Weights of a small mixture-of-experts language model, trained from scratch on English Wikipedia.
Size: 14 layers, vocabulary 32000, 116M parameters.
Experts: 160 SwiGLU neurons an expert, 2 picks a token, a softmax router.
Training: a variant of Adam for the experts, 651M tokens, 9940 steps.
Below are experts of layer 9 (counted from 0) of a mixture-of-experts language model. Rows are named router (the router's row for the expert), gate (a neuron's input weights, with its number), up (a neuron's input weights, with its number), down (a neuron's output weights, with its number) and show model dimensions 256-319. Each number is 50 + 12 x the weight over its row's rms, rounded and kept within 0 to 99.
After each expert's rows: "comes before" lists some tokens at least twice as common just after its tokens as in all text. This comes from a sample of Wikipedia text that the model never trained on. Tokens count by the router's weight.

# expert 18
router:82 50 52 48 42 39 55 59 55 66 48 55 53 48 58 57 62 55 63 58 52 68 62 43 64 57 60 39 50 51 31 60 31 44 45 62 43 62 43 47 63 54 49 41 48 43 61 68 51 55 56 54 51 52 43 50 32 64 51 72 39 24 48 40
gate3:36 45 49 47 33 40 63 51 44 58 42 38 48 63 36 41 33 81 72 58 40 39 42 23 78 43 66 75 53 26 54 46 55 65 54 58 58 54 54 55 23 55 45 45 53 72 27 67 56 44 43 54 50 48 34 46 32 60 43 35 49 50 71 56
up3:50 56 52 41 60 38 37 38 46 60 36 36 51 36 54 65 72 62 46 61 54 46 54 58 30 38 46 49 40 53 54 39 43 42 25 45 55 59 51 41 54 39 46 66 38 65 75 37 50 40 67 52 60 66 41 39 51 50 46 65 48 60 38 27
down3:43 57 41 47 51 47 48 59 45 37 35 50 36 50 49 64 65 69 55 44 47 79 47 41 52 54 52 36 48 51 52 77 35 38 40 71 46 67 24 44 58 68 43 42 36 59 66 47 42 59 56 53 56 36 56 43 57 49 66 54 72 55 43 74
gate4:55 56 40 72 39 57 61 49 52 51 40 60 60 44 47 66 47 59 43 39 35 43 50 48 59 71 47 25 40 46 45 51 63 46 43 38 42 48 48 42 73 40 64 37 46 75 56 76 51 59 63 55 63 39 64 36 75 44 59 53 44 46 55 69
up4:51 62 32 51 40 41 30 62 38 67 47 38 43 67 52 40 53 67 46 37 61 41 52 46 47 50 44 32 56 57 48 46 75 39 58 43 45 49 68 50 29 52 59 39 36 65 64 59 29 60 45 35 47 46 46 57 66 57 60 52 54 50 33 59
down4:67 43 57 73 48 49 48 63 27 45 61 42 51 47 48 38 39 45 46 64 59 40 48 63 60 53 52 43 46 46 15 29 50 51 52 34 63 35 45 44 56 37 59 56 43 66 57 61 50 49 39 37 59 57 39 63 68 46 47 54 36 21 54 62
gate5:57 58 63 57 23 54 59 61 50 43 25 40 71 58 49 51 35 75 37 71 74 55 53 39 48 69 46 57 65 46 42 46 38 49 52 33 46 59 42 45 43 53 49 58 50 58 50 40 34 58 46 32 48 52 39 50 46 34 42 53 46 38 59 62
up5:39 60 45 69 38 42 34 20 54 43 53 29 44 85 41 37 46 60 36 46 66 34 58 49 41 40 32 48 28 45 49 48 71 53 60 25 41 67 56 74 56 23 61 48 52 54 10 64 45 38 46 68 34 45 76 42 52 46 62 26 54 54 53 44
down5:53 61 59 39 71 48 50 32 49 51 52 43 29 49 53 60 59 60 52 53 35 51 50 37 62 39 19 70 48 47 51 41 45 64 54 58 55 50 65 72 64 40 52 45 42 42 34 51 23 54 62 45 25 41 34 48 48 39 75 55 67 62 73 56
gate6:40 43 44 46 68 55 48 39 49 63 70 60 34 70 44 42 22 53 29 38 40 45 34 56 61 65 61 49 57 51 82 45 57 48 59 45 57 46 54 51 48 40 41 62 55 57 33 42 44 35 73 45 75 57 49 51 30 40 48 54 39 55 37 44
up6:56 41 34 63 65 50 32 25 45 46 60 40 32 66 62 52 68 53 71 39 51 38 54 67 45 43 59 63 33 38 52 47 65 66 57 45 55 50 34 72 66 64 48 48 59 37 57 54 22 39 53 53 49 43 64 41 47 52 49 32 31 53 43 47
down6:35 34 41 73 31 61 62 66 58 46 53 56 67 57 58 52 52 46 58 40 64 41 76 28 29 67 38 58 67 55 68 57 47 86 67 35 43 42 44 46 39 32 40 66 40 58 43 51 40 72 41 41 56 72 51 36 33 34 56 45 51 57 49 43
comes before: "\n", " The", " ", " In", " He", " It"

# expert 13
router:23 41 52 37 57 47 53 50 55 51 35 42 44 65 36 45 52 40 49 87 31 50 61 59 57 51 36 59 48 39 51 71 49 64 48 15 47 58 50 75 52 56 69 38 68 40 69 37 57 45 41 31 36 35 58 37 73 50 31 53 40 73 55 76
gate0:43 52 25 48 31 53 45 53 55 29 63 46 40 57 63 57 39 49 65 66 36 46 03 76 38 55 51 47 41 73 32 60 57 35 55 40 48 53 68 75 43 47 42 62 50 52 45 35 28 55 41 48 70 39 53 53 55 47 57 56 58 51 60 50
up0:49 30 62 53 50 65 51 49 42 45 51 53 68 25 48 34 68 77 41 55 45 48 29 67 43 50 37 50 40 41 52 21 51 39 31 70 46 31 54 51 47 41 63 40 51 51 55 52 64 49 51 61 44 51 37 45 76 61 42 46 26 35 36 52
down0:38 36 55 63 47 42 59 45 43 75 41 58 54 54 27 45 55 41 58 76 68 50 58 55 52 37 59 43 46 23 58 51 62 64 43 66 60 55 64 53 53 43 56 57 32 51 49 70 42 39 52 35 47 64 28 50 50 39 54 37 71 36 28 53
gate1:56 61 23 60 44 37 45 43 31 41 48 50 63 41 38 40 62 55 64 53 46 49 49 43 48 45 58 66 43 51 60 36 46 44 57 50 58 33 54 61 32 40 46 67 39 45 62 45 39 52 39 47 50 34 59 40 43 34 33 49 57 59 41 36
up1:57 68 81 49 37 45 63 51 33 62 40 48 36 43 49 64 46 73 30 51 50 33 45 51 51 48 38 53 39 49 47 61 45 39 50 54 62 45 69 62 44 51 42 53 47 59 61 54 58 53 70 56 48 46 61 36 31 72 58 51 49 33 66 54
down1:51 40 41 71 45 51 70 45 78 42 33 36 39 72 49 61 68 49 34 47 47 69 39 47 68 66 39 60 46 43 42 41 38 46 34 39 48 42 49 26 58 58 50 43 46 42 53 60 49 66 51 38 55 42 37 47 61 45 35 53 57 52 64 56
gate2:37 46 45 53 30 58 32 58 45 70 73 36 52 47 44 51 49 43 55 51 29 47 58 53 54 55 82 49 60 48 60 62 65 34 51 64 44 69 33 73 45 46 30 53 42 31 58 53 41 61 54 69 47 42 65 33 21 35 62 37 48 58 65 52
up2:64 61 45 56 53 40 37 45 48 20 40 56 53 50 34 44 35 57 53 60 47 47 45 74 67 48 43 49 54 58 54 13 51 41 42 74 38 52 67 40 50 60 42 57 47 56 61 35 46 37 35 42 56 49 68 66 48 48 63 52 27 61 40 41
down2:61 32 39 41 71 38 49 57 38 38 33 49 51 27 49 51 45 48 45 48 73 38 65 48 37 59 36 35 52 31 53 49 43 59 43 62 55 40 53 60 50 41 65 42 45 48 32 27 47 52 55 62 49 35 54 36 78 73 49 38 45 40 47 54
gate3:58 55 75 53 60 65 63 43 45 50 56 31 56 51 40 45 40 86 58 57 38 52 41 46 67 51 31 43 29 53 61 45 54 38 34 20 48 71 62 60 58 54 54 50 58 45 67 32 25 61 45 55 32 62 51 65 59 59 49 55 61 69 67 48
up3:45 56 54 50 54 56 47 43 36 47 46 38 55 31 39 48 76 54 17 60 54 42 43 64 57 48 40 71 40 53 56 58 49 69 57 31 68 44 65 74 52 49 56 40 23 52 50 54 63 54 24 36 31 64 32 57 48 72 75 63 42 44 50 45
down3:56 55 41 54 75 53 54 39 44 55 69 47 46 47 34 54 47 53 45 69 40 53 43 61 53 54 61 52 51 58 29 47 59 16 48 40 25 46 56 38 74 63 39 34 55 59 46 42 48 53 36 34 51 48 56 43 62 57 40 48 54 62 54 58
comes before: " |", ")", ";", "th", " years", "'"

# expert 4
router:48 85 24 52 49 42 37 39 69 45 39 48 44 48 36 46 29 61 53 39 42 33 36 59 52 44 55 57 46 44 79 59 50 47 55 55 64 31 54 46 54 53 61 40 67 66 43 44 46 66 38 45 37 55 41 71 54 50 50 53 47 37 45 40
gate0:51 52 54 47 41 55 51 52 34 65 27 69 36 64 34 44 54 55 26 52 58 25 62 60 49 44 68 60 63 43 40 36 74 41 57 30 29 46 63 49 50 50 44 40 32 41 66 24 47 41 57 72 49 29 55 48 38 54 40 46 37 51 58 56
up0:47 53 48 61 47 51 54 50 36 42 39 63 61 42 56 39 42 36 41 59 56 43 42 63 52 40 29 64 47 56 52 52 58 57 47 61 46 70 55 49 41 31 42 54 50 43 65 60 39 55 64 30 53 36 34 59 49 55 60 59 46 56 38 62
down0:53 39 47 54 45 27 59 70 42 54 46 34 46 56 41 57 46 54 44 63 59 46 48 56 58 45 42 50 54 49 58 51 39 62 44 45 53 56 39 53 58 59 53 52 46 41 17 43 61 52 67 43 61 44 24 51 52 59 43 50 54 87 44 57
gate1:78 51 52 59 29 25 67 74 75 66 60 50 41 30 50 55 51 47 52 58 49 38 35 44 54 35 62 67 52 51 48 27 43 63 51 24 73 65 55 53 41 53 40 54 35 27 31 35 46 62 38 45 46 40 33 45 61 57 53 21 50 36 47 45
up1:60 57 47 75 47 44 48 40 37 53 43 55 55 52 47 54 42 36 45 48 31 42 52 57 40 42 51 51 54 33 55 48 63 34 40 62 23 60 57 45 65 59 51 44 50 31 47 53 44 41 53 48 54 72 39 55 57 51 67 37 53 38 62 34
down1:21 51 64 40 37 48 48 57 52 51 48 56 35 42 50 55 58 54 55 23 41 64 49 47 62 74 48 52 58 58 44 55 47 45 72 45 36 46 73 51 37 48 52 64 49 48 46 67 27 37 63 56 72 49 58 62 48 61 47 52 43 28 58 57
gate2:59 55 46 47 60 26 44 46 68 48 45 35 53 65 59 48 48 58 44 40 83 42 57 43 48 75 67 47 34 53 47 34 63 35 42 42 27 56 56 35 36 60 70 38 40 62 61 43 59 44 25 47 43 58 62 40 49 38 57 70 62 43 51 37
up2:48 62 32 50 56 32 51 35 39 58 65 33 50 32 26 52 84 73 52 50 66 58 57 38 36 64 68 48 31 23 66 56 33 36 71 46 30 50 60 63 54 58 40 47 62 51 42 34 54 51 44 63 59 55 28 67 72 42 70 50 42 40 39 27
down2:34 55 45 60 30 54 59 35 65 65 71 38 39 34 22 49 67 60 26 19 58 45 35 63 43 50 66 22 58 37 44 33 79 44 64 45 27 62 48 33 42 40 53 45 47 31 53 50 52 47 37 60 50 51 61 53 42 52 63 51 46 14 42 44
gate3:53 62 36 37 46 41 56 56 45 39 43 37 57 73 53 40 31 52 52 62 60 44 58 66 34 47 67 75 42 36 54 41 53 58 45 53 37 46 58 52 52 38 57 66 62 34 47 56 41 58 47 39 48 62 60 35 41 55 56 35 40 53 70 62
up3:63 65 39 40 54 49 31 58 62 60 51 50 70 60 54 78 53 36 87 49 43 63 62 54 51 50 35 54 44 52 58 52 32 58 44 29 63 35 57 22 75 76 35 54 51 41 49 54 49 60 66 72 46 59 57 58 60 61 20 57 63 27 42 25
down3:44 35 79 55 47 58 50 61 53 58 50 63 42 27 56 39 35 55 32 47 47 36 55 53 44 57 36 49 30 41 49 54 42 51 57 63 53 50 52 55 35 51 39 42 51 64 39 65 30 55 46 17 50 54 41 39 63 52 41 51 49 14 60 64
comes before: " of", ".", ",", " and", " in", "'"

# expert 17
router:55 54 77 54 50 56 64 69 52 39 51 58 59 51 46 47 51 43 38 31 51 57 31 38 32 24 65 22 46 50 39 51 46 37 69 56 19 41 55 53 46 48 65 30 46 61 49 61 63 59 48 49 39 62 34 71 55 48 39 45 30 35 48 24
gate0:64 56 45 47 68 43 47 45 56 53 41 54 55 44 52 49 53 53 43 49 58 59 49 86 40 32 65 38 53 67 47 21 56 69 74 64 49 76 73 80 58 59 37 33 45 38 44 57 56 46 69 32 28 55 43 41 70 45 55 40 53 65 42 68
up0:52 58 59 43 46 51 37 59 53 54 48 21 56 36 66 57 46 43 46 62 42 43 51 63 63 53 57 43 57 37 45 36 57 67 48 49 37 53 65 42 48 45 35 59 43 62 49 54 52 56 60 42 38 46 53 63 75 48 47 67 44 55 39 38
down0:68 37 44 39 45 60 49 43 47 63 48 52 51 47 56 58 61 48 24 70 69 33 53 54 44 28 40 62 35 58 43 70 55 47 64 29 52 58 54 28 41 50 53 45 45 38 44 44 51 88 41 67 53 56 67 63 40 51 53 41 46 19 49 40
gate1:62 55 59 58 26 44 31 49 25 52 56 59 53 51 49 43 24 41 62 29 31 61 45 19 36 72 55 43 50 43 52 64 67 66 69 40 34 45 52 50 71 55 67 51 50 51 45 53 55 62 40 41 49 42 36 59 43 46 73 54 63 36 59 59
up1:60 75 50 38 47 62 49 56 47 53 33 64 68 48 56 47 37 51 43 53 54 52 56 57 58 52 27 73 44 54 57 49 44 48 55 32 57 88 51 63 62 55 43 46 62 50 49 45 16 46 33 52 30 44 50 43 53 45 58 63 39 21 44 40
down1:49 59 44 55 42 37 61 36 53 47 55 37 42 34 48 54 39 60 47 32 29 43 55 58 36 30 59 46 69 60 52 26 54 47 58 45 47 31 49 49 67 53 36 57 53 69 39 55 55 51 60 20 44 30 68 51 40 38 83 56 42 41 52 39
gate2:44 52 48 57 67 53 47 63 30 62 52 31 56 26 43 37 55 60 40 58 54 42 45 52 42 49 52 12 22 28 46 33 55 63 57 58 39 51 65 38 33 56 43 62 33 46 47 59 56 44 45 51 23 71 62 41 63 30 34 56 44 57 38 32
up2:57 69 55 57 44 42 44 58 60 46 60 54 79 37 55 65 71 34 62 40 26 55 35 49 47 54 58 60 41 43 46 66 92 42 42 52 25 51 51 55 54 37 61 44 45 42 60 62 27 59 32 47 49 52 44 31 53 41 31 42 34 51 66 47
down2:52 49 78 22 67 40 85 39 49 52 54 34 23 33 57 47 37 64 53 46 45 66 47 45 67 62 45 47 43 48 61 56 33 41 52 72 35 42 52 48 55 53 50 42 43 53 66 62 59 52 35 53 61 71 42 49 58 54 47 36 63 53 48 43
gate3:29 45 63 57 41 45 52 54 48 34 56 36 44 40 53 41 58 41 46 47 55 46 60 58 29 40 53 57 47 60 46 64 51 62 61 46 61 68 37 40 45 54 44 71 29 56 81 30 48 54 46 62 49 67 40 55 22 59 42 77 36 48 32 37
up3:50 52 43 47 50 42 43 48 37 54 64 58 56 50 48 52 64 57 47 45 42 61 56 52 68 67 31 44 60 56 44 45 53 51 67 35 38 55 67 25 62 32 40 37 50 27 13 65 47 42 46 72 69 54 59 39 48 47 46 36 65 49 58 49
down3:61 50 42 41 66 33 42 55 39 33 51 38 38 37 83 74 34 43 60 45 40 55 56 75 60 48 38 32 54 31 59 28 42 60 50 63 59 39 50 40 34 48 71 48 62 64 50 54 65 65 54 39 62 45 36 43 67 48 52 38 72 83 62 64
comes before: ",", ".", " and", " was", ")", " ("

# expert 5
router:46 50 56 40 45 51 51 28 66 45 47 41 45 60 53 53 84 73 43 66 41 39 71 49 49 53 50 66 61 43 67 36 59 62 71 61 38 38 37 55 59 55 36 68 49 65 52 61 45 62 48 67 61 58 59 55 30 40 20 58 27 67 52 36
gate0:56 72 50 35 39 66 49 53 30 49 51 57 53 43 43 68 59 55 38 42 58 31 37 44 29 30 50 48 59 62 32 63 61 55 56 40 43 47 61 39 52 53 59 53 43 46 33 64 52 51 52 47 58 68 48 57 36 49 48 30 67 51 85 40
up0:35 46 34 72 61 61 75 58 50 61 40 51 61 59 69 63 33 72 41 49 59 52 69 27 56 62 40 64 37 36 63 50 52 57 58 47 33 66 51 63 61 35 50 46 69 45 56 63 39 41 47 51 60 33 47 43 44 60 56 48 59 56 52 66
down0:54 35 47 22 52 38 63 35 60 54 58 40 37 59 47 69 52 38 56 61 61 44 62 49 50 45 63 53 54 44 44 46 55 60 56 62 35 54 48 53 45 61 51 63 48 43 48 49 53 68 48 37 45 46 41 42 88 46 35 46 42 62 53 51
gate1:58 83 34 54 67 54 33 48 64 50 53 43 37 40 59 44 44 56 32 61 61 46 58 31 43 29 54 71 28 62 35 57 62 53 43 54 59 49 57 47 49 42 19 35 67 35 40 49 49 43 37 67 49 24 50 43 63 56 51 64 56 43 50 32
up1:41 50 66 45 49 54 43 41 59 58 71 68 41 56 41 58 45 42 67 65 54 36 46 55 54 54 75 51 68 46 51 52 59 63 58 53 62 41 54 54 77 26 53 38 39 67 53 63 56 53 42 51 48 34 66 37 55 40 52 40 42 67 53 63
down1:63 27 54 54 60 49 67 54 52 50 52 40 38 52 58 48 54 55 31 32 29 69 37 68 56 41 65 46 64 59 40 39 60 64 63 70 49 56 50 42 55 46 67 38 22 39 57 25 56 59 47 49 47 37 55 58 49 41 61 45 24 37 77 52
gate2:49 47 53 62 46 49 47 32 65 55 45 53 69 49 47 53 63 66 41 54 63 30 75 52 44 60 36 55 31 63 30 37 36 51 76 60 47 53 61 38 56 44 48 74 44 43 46 66 44 66 64 66 28 50 65 45 40 49 36 32 55 84 54 51
up2:39 33 51 51 55 54 52 53 61 51 53 55 46 52 53 71 52 46 44 66 54 56 50 43 39 26 21 43 36 49 57 32 34 72 55 40 46 53 26 49 54 39 63 66 60 43 67 46 55 37 67 56 63 46 59 63 58 55 54 41 40 60 50 63
down2:43 74 70 65 62 63 46 57 47 47 62 33 55 54 57 48 34 48 58 54 60 53 53 51 60 49 44 52 57 50 44 41 24 45 55 53 47 68 45 46 63 33 59 34 68 35 54 44 83 56 61 50 48 55 57 78 44 33 29 43 63 50 40 74
gate3:25 32 60 75 48 48 69 56 54 67 56 43 73 29 58 54 49 68 29 62 57 44 56 37 46 54 62 66 48 42 39 48 52 43 52 64 49 58 45 52 35 38 58 65 66 50 36 64 34 60 52 52 55 70 64 51 33 54 48 63 61 65 58 49
up3:34 81 71 46 52 65 43 39 53 40 56 57 48 53 53 64 33 40 45 75 56 80 66 58 51 40 44 67 58 56 46 28 55 50 55 35 68 65 52 57 30 51 45 51 28 57 42 78 41 61 68 45 77 52 40 37 45 71 44 36 52 70 55 51
down3:40 62 35 53 41 30 45 53 40 72 26 56 40 47 68 60 48 64 60 41 46 37 52 43 40 54 62 62 47 74 13 41 60 53 56 41 45 39 42 46 54 43 56 36 43 39 38 60 36 59 32 46 42 60 51 58 58 59 50 51 49 43 51 38
comes before: " |", " a", " be", " km", " been", " not"

# expert 12
router:49 43 54 51 49 53 47 54 53 46 54 56 50 49 40 39 57 59 52 24 41 52 53 35 33 52 53 30 56 57 62 58 60 65 60 42 59 57 61 45 50 47 40 46 57 47 33 22 29 53 53 34 47 35 71 62 50 56 33 53 67 52 57 67
gate0:27 47 43 44 40 58 39 60 63 62 41 40 50 43 50 52 34 55 65 43 32 36 56 55 61 61 58 45 45 47 52 60 36 50 49 54 44 47 42 64 38 45 36 61 59 42 54 56 72 60 73 49 48 49 59 23 56 43 52 49 37 50 70 51
up0:44 52 33 55 52 47 65 75 46 51 45 39 65 34 36 34 48 49 54 51 32 55 51 54 59 48 54 45 51 22 61 65 62 56 25 49 34 44 74 58 71 60 66 36 77 59 48 54 45 54 61 42 50 67 43 51 61 55 50 66 65 50 64 60
down0:39 53 57 53 33 50 51 43 65 43 40 78 57 52 56 38 30 51 56 76 49 55 44 59 34 58 51 47 61 55 42 56 61 32 59 37 50 45 29 53 53 42 66 53 40 48 48 50 56 42 52 29 34 59 29 49 54 49 52 33 46 59 32 46
gate1:38 50 43 44 47 61 48 55 49 45 24 20 42 64 43 45 46 62 44 15 46 47 43 39 48 33 34 38 52 42 70 63 31 49 66 58 50 59 62 41 40 51 43 69 74 63 42 60 51 59 24 74 37 34 57 39 42 61 43 53 59 63 40 53
up1:57 34 56 47 46 36 50 44 81 21 63 60 51 45 48 52 42 57 44 57 28 36 64 49 31 78 57 43 58 72 51 56 36 41 48 22 50 62 61 47 32 39 31 42 56 69 64 44 51 44 61 53 39 42 52 47 65 36 55 39 36 62 43 48
down1:68 49 33 52 64 43 40 54 58 42 32 41 54 74 48 41 86 39 47 43 47 52 23 51 47 65 37 56 43 45 50 31 63 50 31 43 46 42 46 38 44 42 47 51 39 42 69 45 36 48 40 38 48 50 59 56 49 37 63 47 48 28 54 50
gate2:51 32 53 55 44 61 53 58 31 71 32 58 72 52 51 59 45 61 58 60 62 57 58 50 59 35 44 55 50 46 47 42 30 37 49 54 64 62 55 40 41 31 65 60 61 41 15 71 40 53 48 58 28 44 40 58 55 41 59 50 67 32 40 49
up2:65 57 55 52 40 54 56 58 51 45 71 41 47 52 50 47 40 49 57 61 55 58 48 57 58 70 37 52 46 55 53 44 43 50 51 48 76 63 58 67 35 32 54 59 58 29 23 62 45 93 40 47 37 34 52 53 62 33 50 46 47 50 35 60
down2:64 43 43 50 57 36 65 50 49 38 67 37 48 57 63 59 48 51 45 56 28 63 27 41 45 27 36 53 42 50 44 70 37 36 46 52 56 39 44 41 61 42 41 31 48 62 56 51 55 55 28 41 59 69 36 53 49 46 25 47 48 55 49 39
gate3:63 41 57 61 47 51 56 34 68 55 44 47 46 39 33 54 48 55 42 54 62 56 44 38 43 45 68 64 76 74 52 63 49 60 57 55 33 47 28 45 41 47 71 39 53 39 43 45 38 46 69 53 51 63 50 51 54 38 57 33 58 52 60 55
up3:61 41 50 58 52 50 73 43 45 43 52 66 36 49 42 54 23 43 63 52 61 57 72 65 54 62 45 82 54 45 55 52 61 45 42 24 71 52 42 46 73 43 52 62 42 55 43 68 74 49 62 45 49 30 39 50 68 30 38 76 40 35 41 51
down3:67 44 48 54 40 58 63 48 64 44 59 55 36 53 43 57 32 50 36 28 49 51 49 67 28 45 37 58 50 64 46 43 45 81 54 45 43 34 55 38 60 35 29 59 45 59 34 53 44 31 53 65 47 51 43 52 50 53 44 52 67 55 49 47
comes before: ":", " to", "-", " by", " in", " for"

# expert 9
router:77 49 46 60 50 36 34 47 44 39 57 50 48 45 49 59 63 42 69 59 49 59 30 44 72 35 60 42 63 37 36 55 54 43 40 45 30 48 44 57 58 50 57 20 45 45 47 50 49 48 66 47 41 55 45 55 47 48 47 64 53 88 52 75
gate3:58 39 28 63 60 53 38 22 38 36 57 33 32 61 56 40 44 56 49 53 40 69 50 31 56 56 33 56 42 40 70 55 62 46 58 59 58 31 45 36 48 46 52 34 50 41 59 52 60 71 63 46 40 50 39 41 44 61 42 41 58 61 68 57
up3:45 53 35 56 31 62 49 70 62 58 47 57 51 62 46 47 75 39 74 47 56 53 37 50 39 36 48 61 59 31 38 45 66 43 73 40 50 70 53 62 52 56 47 23 64 39 60 42 36 58 56 46 70 42 32 55 47 56 60 51 54 55 60 52
down3:49 53 83 54 50 44 48 26 59 61 46 44 52 52 47 35 43 64 47 45 31 32 41 46 51 47 46 47 56 68 54 44 37 60 59 47 53 30 36 76 54 34 38 41 71 58 43 47 50 61 56 33 51 27 53 58 51 44 55 40 56 63 52 28
gate4:51 32 38 50 51 49 52 67 42 46 45 38 40 64 14 44 53 66 60 48 57 50 43 37 51 44 60 45 33 44 43 35 66 54 63 66 50 54 51 59 68 69 47 47 26 61 40 55 42 53 57 56 68 59 57 48 14 35 53 39 70 68 65 56
up4:55 58 55 43 58 51 43 13 55 40 30 50 44 61 50 55 52 44 56 53 44 54 47 44 60 32 32 53 55 36 44 58 51 58 64 19 41 33 52 33 49 51 53 41 56 68 63 68 37 62 46 20 43 25 35 44 48 68 53 49 37 45 40 58
down4:33 70 45 55 43 55 47 38 55 39 31 62 54 34 53 44 54 15 40 60 40 47 35 51 53 55 63 55 54 45 41 67 69 67 35 46 43 47 44 54 62 44 49 49 54 54 41 46 52 56 50 52 52 35 52 45 45 71 45 57 50 61 57 58
gate5:45 59 43 57 49 35 55 38 41 49 46 53 54 51 49 25 58 68 51 49 69 50 38 64 35 54 69 44 47 35 56 48 37 56 72 57 37 60 45 47 58 54 52 55 57 50 70 58 64 43 53 57 65 53 61 48 51 53 46 35 45 69 57 44
up5:51 74 57 45 40 54 58 48 41 45 51 76 48 42 41 49 42 58 61 67 44 64 44 58 30 45 65 42 36 46 51 82 59 44 68 45 51 41 36 71 48 47 65 25 44 35 46 46 60 50 43 56 58 54 55 49 83 40 51 52 54 40 63 62
down5:51 51 52 44 54 49 55 58 67 69 53 52 61 49 54 58 47 82 37 48 55 47 55 49 60 44 31 67 52 56 47 46 57 49 45 36 50 59 64 63 50 49 35 49 44 56 49 57 56 48 43 58 40 40 52 53 44 39 45 60 69 48 32 38
gate6:53 41 52 57 45 64 76 52 60 31 34 44 48 51 67 49 42 54 38 36 51 56 57 41 65 60 25 55 58 56 79 42 25 47 27 45 42 62 53 30 61 38 41 65 76 45 48 49 40 53 49 46 62 31 78 47 41 47 48 40 57 55 54 52
up6:55 37 45 58 70 43 53 50 69 52 50 44 74 53 25 52 36 56 71 50 50 81 62 51 50 65 69 68 32 58 43 59 57 59 50 47 51 59 55 63 56 58 59 41 51 68 53 49 54 45 54 36 54 61 55 76 51 50 45 73 54 24 36 58
down6:31 40 84 46 45 44 41 54 51 66 67 47 28 54 43 40 50 63 41 52 56 27 30 57 37 25 52 42 51 31 36 33 39 58 44 44 28 51 69 55 42 45 13 55 52 47 42 50 18 40 48 66 57 22 17 61 65 59 56 47 43 70 56 41
comes before: "|", "-", "\n", "==", "The", "In"

# expert 14
router:72 58 37 58 61 56 59 55 65 44 60 43 69 53 52 50 49 35 58 55 66 40 67 70 41 50 68 32 48 39 50 55 66 75 60 47 47 40 57 30 50 60 56 34 38 44 30 29 43 51 48 51 62 42 62 70 59 52 50 25 53 25 68 53
gate3:49 66 53 53 45 50 77 49 60 54 52 62 33 34 64 44 52 49 62 53 64 61 55 68 65 49 64 37 49 30 39 45 71 56 52 47 58 40 49 61 23 55 35 38 43 52 42 48 30 15 31 66 65 39 50 57 46 55 53 28 73 37 77 47
up3:55 26 63 47 42 40 80 50 38 48 53 59 51 62 71 48 65 35 45 56 55 47 45 67 37 48 41 48 52 38 28 54 48 41 54 36 50 48 57 36 54 51 53 19 61 41 52 34 53 40 47 36 43 39 61 50 49 42 37 55 55 48 62 79
down3:49 45 60 47 81 54 44 52 58 58 55 53 34 48 44 47 44 43 59 46 54 67 61 47 62 53 59 42 50 59 48 45 43 38 35 59 53 44 36 61 60 37 40 75 43 61 59 55 67 51 42 53 38 53 53 35 46 43 49 61 37 00 56 28
gate4:64 70 64 35 45 40 48 28 58 68 37 72 42 77 26 60 46 67 55 43 37 55 25 40 64 43 48 44 44 45 44 43 28 38 34 52 50 33 53 49 37 42 63 45 50 69 51 53 60 47 61 55 51 43 48 52 40 50 38 41 49 44 48 50
up4:75 42 33 46 45 62 33 45 56 52 63 45 71 47 57 46 39 72 49 55 51 56 58 49 41 29 56 50 58 47 48 47 64 47 38 53 58 27 40 46 41 42 54 56 37 37 33 36 54 68 83 68 61 66 29 51 54 37 51 39 45 46 37 29
down4:43 63 66 63 46 49 44 42 38 56 37 48 46 56 48 67 52 51 43 27 67 47 56 48 63 68 62 44 36 41 45 63 57 48 77 47 42 43 47 64 23 64 63 53 50 54 68 58 57 45 40 57 50 41 57 39 41 51 42 40 55 71 52 38
gate5:64 66 30 50 61 55 56 71 49 47 43 41 54 47 51 74 50 37 51 44 67 66 64 54 70 49 62 48 46 28 57 67 58 38 39 60 32 60 36 17 51 59 67 45 56 38 47 51 36 59 39 62 65 39 41 52 48 56 70 48 60 32 57 64
up5:53 61 60 50 52 67 44 47 55 81 68 52 52 53 53 66 55 42 61 57 68 26 32 50 56 69 53 72 52 62 48 48 37 67 66 56 55 48 58 45 70 36 43 56 52 49 42 48 43 35 42 34 60 64 45 41 50 34 55 54 43 45 43 40
down5:31 38 62 41 43 56 42 72 36 42 49 41 58 46 45 72 48 32 30 58 37 58 55 47 64 54 59 42 37 43 47 60 55 35 45 55 59 28 29 41 42 31 43 54 28 48 45 58 61 61 48 43 47 48 46 54 57 63 56 47 35 69 55 56
gate6:49 52 54 41 57 36 29 68 47 60 55 47 43 48 60 47 41 58 43 31 56 69 47 44 48 44 59 39 62 55 55 63 58 52 55 49 37 60 67 46 65 47 64 34 37 55 60 54 25 52 53 29 31 30 33 49 52 37 56 23 60 48 46 37
up6:37 50 51 48 19 55 48 54 31 45 43 56 60 46 55 56 64 65 43 40 47 63 34 60 47 49 45 64 48 41 36 17 60 65 52 59 16 30 48 56 50 50 48 42 53 64 61 33 62 70 71 40 58 49 41 59 37 41 42 53 33 40 68 50
down6:46 52 54 38 44 42 65 47 52 40 72 62 40 40 61 45 49 67 62 49 52 43 34 41 44 59 53 24 55 55 46 60 39 52 32 64 35 26 40 51 33 53 33 56 60 49 61 42 49 48 62 61 47 58 39 28 61 46 49 34 61 49 55 50
comes before: " the", " a", " his", " an", " it", " her"